config = dict(
    num_hidden_layers=11,
    num_key_value_heads=5,
    init_std_o=0.0329,
    init_std_up=0.0329,
    max_steps=4982,
)
Below are experts of layer 6 (counted from 0) of a mixture-of-experts language model. Rows are named router (the router's row for the expert), up (a neuron's input weights, with its number) and show model dimensions 80-159. Each number is 200 + 20 x the weight over its row's rms, rounded and kept within 0 to 999.
After each expert's rows: "gets" lists some tokens that make up at least twice as much of what it gets as of all text. This comes from a sample of Wikipedia text that the model never trained on. Tokens count by the router's weight.

# expert 9
router,234,196,227,226,221,231,218,182,173,194,201,153,159,190,208,218,184,221,190,192,173,211,170,263,205,200,202,191,231,191,209,182,248,194,204,222,181,185,219,171,213,192,183,203,208,172,181,186,179,192,185,190,222,197,181,216,200,205,176,205,206,175,209,215,203,240,227,182,200,224,226,168,201,202,199,238,188,167,189,206
up0,180,208,204,231,202,169,247,224,216,202,159,209,204,192,228,167,216,204,221,199,197,183,179,209,186,192,213,193,202,197,195,213,222,181,188,216,173,185,195,226,200,197,199,195,220,214,211,186,193,149,213,186,205,168,213,197,192,205,207,221,202,207,195,203,200,206,181,210,183,208,171,191,203,186,221,183,165,195,160,162
up1,227,197,208,191,190,230,199,169,236,216,207,186,188,219,199,196,208,213,182,225,225,191,223,216,204,199,211,191,199,195,194,187,170,197,211,200,198,180,210,164,235,214,194,230,225,198,217,223,192,195,211,204,219,221,175,171,204,207,188,224,168,156,226,181,259,196,185,172,207,193,202,221,164,252,215,221,174,189,208,231
up2,188,183,197,217,209,163,201,177,185,244,234,178,214,197,226,174,178,196,221,206,210,203,200,218,206,170,201,194,215,189,201,194,208,208,175,181,184,206,209,222,176,237,218,203,203,196,191,230,215,235,181,205,180,208,189,210,169,192,166,190,153,206,214,227,202,233,193,243,225,218,183,192,205,217,183,197,154,205,192,188
up3,192,227,181,182,201,186,215,196,197,195,203,172,203,183,194,191,180,215,181,163,180,202,195,205,168,226,220,225,192,185,195,168,217,216,213,162,177,231,234,209,193,185,192,170,188,192,218,219,159,211,203,216,224,181,213,200,234,176,155,211,231,192,190,260,234,242,218,174,211,190,211,216,212,197,181,203,203,195,209,179
up4,198,172,197,213,187,229,194,243,224,165,224,167,165,193,240,202,160,214,192,227,223,188,187,269,185,194,210,194,186,211,204,222,192,163,152,216,188,189,210,191,194,209,175,229,160,170,189,186,206,196,227,176,223,252,210,197,232,214,186,221,224,188,203,180,183,204,200,179,163,232,200,222,165,221,199,198,230,185,202,205
gets: "ing ", "ed ", "ation ", "ated ", "al ", "ted "

# expert 31
router,222,185,208,170,184,201,217,203,209,217,181,154,210,202,209,221,225,204,196,172,198,197,199,215,204,176,213,203,214,200,190,238,217,178,217,218,182,210,207,177,222,203,203,209,213,187,170,175,187,179,192,195,190,183,187,211,207,222,206,208,177,199,202,212,231,213,223,166,221,223,199,187,217,195,186,209,190,194,168,242
up1,209,194,205,196,207,197,220,186,199,209,215,202,202,216,170,203,200,222,171,187,177,221,183,174,178,184,176,211,206,190,162,174,231,214,211,174,228,222,217,228,208,184,211,202,225,188,184,176,243,189,206,211,178,195,205,233,159,171,164,218,207,165,172,197,179,192,201,194,211,204,238,207,178,197,247,191,211,199,191,177
up2,215,178,172,201,199,196,220,208,209,229,171,198,226,207,234,191,212,177,200,172,224,206,195,201,164,206,215,211,200,210,170,203,203,214,193,183,168,188,168,209,232,182,193,211,181,199,220,204,183,215,199,204,213,203,201,195,186,171,210,167,212,174,219,236,188,198,176,176,208,177,187,218,177,192,202,232,234,186,170,197
up3,215,189,197,206,179,191,206,199,190,238,216,217,205,205,190,207,183,220,192,215,209,203,206,194,207,211,189,214,233,224,236,193,204,206,202,203,159,214,203,193,201,244,241,172,200,176,217,195,194,221,215,202,221,217,169,218,181,206,205,235,172,239,230,220,203,181,223,199,242,200,198,205,176,186,234,234,219,191,199,223
up4,183,193,235,205,186,205,209,180,197,257,188,216,204,221,199,198,195,190,187,167,178,222,183,227,230,212,219,208,198,206,179,200,216,185,199,213,215,205,200,190,197,237,219,212,194,158,189,194,197,177,178,190,221,203,176,202,202,226,174,172,237,183,218,211,189,204,221,191,174,225,186,241,188,198,182,198,204,192,206,196
up5,203,196,239,201,158,244,187,188,208,228,173,210,198,208,195,217,212,215,204,163,237,216,196,196,181,188,195,197,157,226,215,219,222,218,185,207,178,222,219,191,199,202,187,199,168,223,194,176,197,186,212,184,191,194,219,186,179,173,212,216,142,177,225,218,212,190,213,194,196,241,201,180,175,195,229,211,202,223,186,178
gets: "es", "ers", "er", "ation", "ed", "a"

# expert 15
router,222,179,195,220,220,215,193,204,175,215,171,187,169,179,206,235,203,229,193,204,187,212,173,238,208,157,224,217,207,186,215,198,236,184,217,213,172,198,184,186,202,211,195,211,207,199,189,169,190,189,179,192,196,175,185,216,217,206,180,188,177,207,173,230,235,199,231,191,179,231,228,193,198,202,212,216,188,186,196,224
up0,195,189,204,176,221,177,175,206,192,200,190,241,165,206,193,191,164,178,171,196,231,210,180,186,178,150,222,190,192,228,220,166,222,208,215,219,178,230,180,198,192,215,217,198,196,213,179,218,225,210,179,196,206,181,212,176,201,175,162,200,180,209,193,250,215,195,213,201,181,202,178,202,185,182,173,181,203,214,189,214
up1,171,189,185,195,197,257,212,210,212,200,176,200,244,173,183,226,209,216,222,218,176,206,207,224,199,211,206,224,164,177,228,189,214,188,192,182,190,197,191,240,222,186,200,173,196,208,180,183,238,168,157,215,180,186,202,239,209,260,194,193,197,219,210,183,189,196,240,214,203,186,224,179,208,152,198,218,189,158,189,183
up2,249,164,178,193,200,209,219,185,219,187,192,193,187,183,202,222,186,195,225,223,210,234,162,217,208,169,218,206,199,213,210,218,206,181,207,186,199,204,174,189,213,192,194,199,212,182,207,216,231,172,205,223,188,196,180,205,206,191,156,198,200,216,196,254,214,197,196,196,187,182,255,176,194,231,192,238,166,204,220,178
up3,191,166,227,217,232,193,197,183,222,197,228,182,188,154,220,233,223,249,217,213,221,227,190,253,171,185,194,212,195,228,205,204,216,215,167,216,219,222,174,217,177,223,203,218,187,210,174,199,156,199,211,196,215,200,211,188,203,218,171,201,210,237,191,197,258,197,203,214,200,190,203,232,183,207,196,190,202,197,202,235
up4,220,202,212,215,188,162,192,188,185,199,163,173,204,196,220,202,203,191,228,206,198,204,239,237,212,243,183,208,191,218,186,186,190,230,185,213,171,196,196,185,222,217,172,225,219,161,211,218,222,178,202,178,179,183,190,201,178,222,178,190,182,214,203,183,220,225,241,168,175,181,203,237,197,167,182,231,221,226,185,227
gets: "es ", "er ", "ers ", "ic ", "e ", "s "

# expert 23
router,249,191,211,175,202,216,227,173,220,218,187,206,227,202,181,202,215,205,208,194,189,202,205,250,199,169,226,173,228,149,192,161,239,204,233,181,178,204,219,180,202,199,166,175,210,199,216,186,203,174,211,201,189,204,205,204,242,204,175,205,191,219,199,209,201,239,214,163,180,188,211,185,209,212,173,201,198,194,196,227
up0,218,200,213,214,204,194,218,196,230,226,230,174,238,193,196,187,200,241,232,153,175,234,187,173,172,231,198,199,183,188,184,212,184,211,213,247,191,175,185,183,187,203,184,184,179,173,209,208,174,159,232,183,197,239,195,192,186,221,203,199,165,153,182,199,171,224,158,216,201,188,215,207,175,205,194,217,191,196,194,169
up1,195,205,226,210,174,223,198,175,185,199,208,217,196,222,182,220,222,201,197,186,178,209,212,229,213,174,213,217,188,166,220,183,224,201,218,169,187,223,234,222,265,180,189,201,186,209,209,213,199,232,180,194,182,198,213,194,195,199,207,206,226,219,225,223,225,206,206,212,183,191,206,190,225,199,188,213,218,189,174,144
up2,212,219,180,205,178,191,206,155,208,240,204,202,203,159,202,178,193,214,211,190,179,197,206,237,219,159,219,188,217,224,156,187,208,226,203,150,170,198,197,201,211,190,158,201,230,193,210,201,195,219,207,213,184,197,198,210,200,216,196,193,199,209,220,216,194,215,213,227,194,199,214,206,187,207,169,237,198,192,170,206
up3,178,215,208,205,158,186,211,217,196,219,211,220,194,202,222,186,161,211,218,175,206,174,178,255,209,187,184,178,203,206,191,190,208,200,195,191,194,200,203,211,182,229,232,207,210,187,194,182,190,183,200,170,192,244,198,200,215,194,147,193,196,201,206,205,180,189,169,196,183,170,200,201,210,169,197,211,181,162,203,217
up4,211,234,174,207,207,190,255,197,214,208,196,196,188,209,211,225,171,211,193,204,161,230,230,215,187,173,193,192,215,204,219,173,210,206,206,215,206,189,199,218,180,196,207,234,202,188,224,174,205,215,178,232,200,185,231,235,180,190,141,186,198,184,181,186,202,235,227,198,196,222,220,206,205,172,203,218,208,194,234,201
gets: "al", "y", "el", "i", "er", "on"

# expert 6
router,218,205,178,206,206,217,218,192,187,210,181,211,196,186,212,198,196,224,186,188,194,219,192,270,203,186,226,230,244,182,212,179,221,207,208,215,177,201,203,187,206,201,169,222,206,154,185,189,185,201,202,185,138,172,179,206,191,230,184,188,190,192,222,217,182,209,211,202,195,211,217,199,225,198,187,210,209,197,191,206
up13,165,189,204,188,212,197,190,199,211,233,201,225,237,191,209,238,174,225,193,206,180,184,232,211,216,180,167,249,201,195,191,193,190,238,207,213,181,172,197,202,236,168,193,205,191,194,249,187,204,216,220,224,174,232,193,215,200,200,178,208,175,168,230,187,203,201,184,201,232,189,210,201,201,209,194,202,199,218,192,223
up14,175,204,192,203,228,213,242,194,187,172,210,195,194,201,209,181,221,213,184,216,215,202,193,180,180,184,193,217,207,186,213,201,203,162,181,190,196,193,198,183,180,228,216,167,199,196,193,191,200,200,196,188,178,197,184,212,196,204,191,201,204,214,226,207,194,214,182,227,174,197,194,220,196,171,177,193,225,248,192,181
up15,213,204,219,184,201,171,251,194,187,204,197,174,208,188,173,189,179,205,216,221,213,199,236,182,188,209,198,221,211,235,220,189,226,206,196,186,215,173,228,233,214,205,167,210,236,181,209,213,189,204,184,205,217,194,199,218,185,203,189,171,195,180,167,220,202,209,179,211,218,219,207,216,188,207,196,182,185,235,200,202
up16,224,214,179,181,207,231,224,232,177,213,138,256,178,194,190,226,187,236,215,233,179,226,194,249,191,226,168,204,185,180,207,188,218,223,204,212,185,168,213,198,179,186,212,189,219,184,216,206,197,181,183,214,207,191,183,160,191,209,201,207,193,208,177,204,180,210,199,232,187,196,239,189,207,207,199,178,218,231,178,167
up17,224,192,207,227,168,185,192,195,233,180,177,217,195,217,202,178,234,193,217,192,159,194,208,171,206,176,170,177,203,217,218,203,189,209,197,253,183,211,190,191,223,204,215,216,206,178,175,197,193,183,204,210,189,199,179,215,174,247,207,195,266,215,187,216,225,190,198,235,206,178,187,211,209,222,202,199,194,206,174,199
gets: ", ", "years ", "season ", "year ", "2 ", "season"

# expert 35
router,210,174,209,208,206,248,217,183,184,239,198,213,193,167,199,227,195,204,204,217,188,192,207,206,193,169,226,171,254,187,191,240,213,193,207,208,187,211,201,197,231,198,181,213,229,190,193,184,194,179,212,187,173,183,149,210,213,204,209,199,188,193,232,222,240,211,202,190,186,225,247,194,170,246,177,221,214,180,226,200
up9,191,210,202,200,203,244,203,202,206,212,214,195,245,201,231,200,238,204,233,179,177,210,199,201,205,185,191,213,202,188,215,202,197,234,148,171,230,218,184,208,192,200,235,177,211,200,183,189,208,215,219,215,194,215,204,179,197,207,214,217,195,241,223,194,221,184,229,200,195,232,213,195,203,228,174,238,217,200,205,217
up10,255,170,202,210,236,187,214,199,194,198,214,175,169,185,262,209,211,201,217,206,190,199,197,200,175,220,217,219,210,202,182,249,210,183,205,227,215,167,199,209,190,202,213,210,184,179,185,219,190,212,200,214,206,204,195,199,207,202,192,220,201,135,203,214,217,193,178,177,207,173,180,202,166,208,170,225,197,221,193,204
up11,181,223,184,178,184,229,231,213,180,202,199,200,183,146,213,214,202,212,161,221,202,233,220,194,182,213,188,162,228,240,179,179,235,179,179,184,219,240,205,189,241,203,193,170,227,211,212,215,220,189,215,206,206,243,200,206,194,198,258,219,195,218,182,191,192,175,205,184,205,229,190,156,207,223,172,196,185,189,209,195
up12,216,210,206,203,233,221,190,194,197,224,206,225,185,195,222,178,199,215,183,175,214,173,227,202,230,226,190,202,208,182,189,225,163,221,183,204,194,191,196,226,213,218,230,220,217,196,169,216,215,168,209,168,208,220,196,200,214,209,176,210,189,212,210,196,202,203,236,153,215,186,202,196,189,166,195,185,159,197,230,176
up13,196,203,188,179,193,213,205,204,218,196,217,230,198,194,197,219,214,196,194,212,208,189,191,213,202,179,186,188,181,198,165,186,201,190,206,206,193,174,168,209,233,194,181,202,207,187,178,217,223,211,183,219,185,168,236,183,225,180,235,181,190,255,197,193,214,219,222,200,176,196,203,176,210,173,223,239,186,181,233,219
gets: ", ", "), ", "\", ", "', ", "., ", ",\" "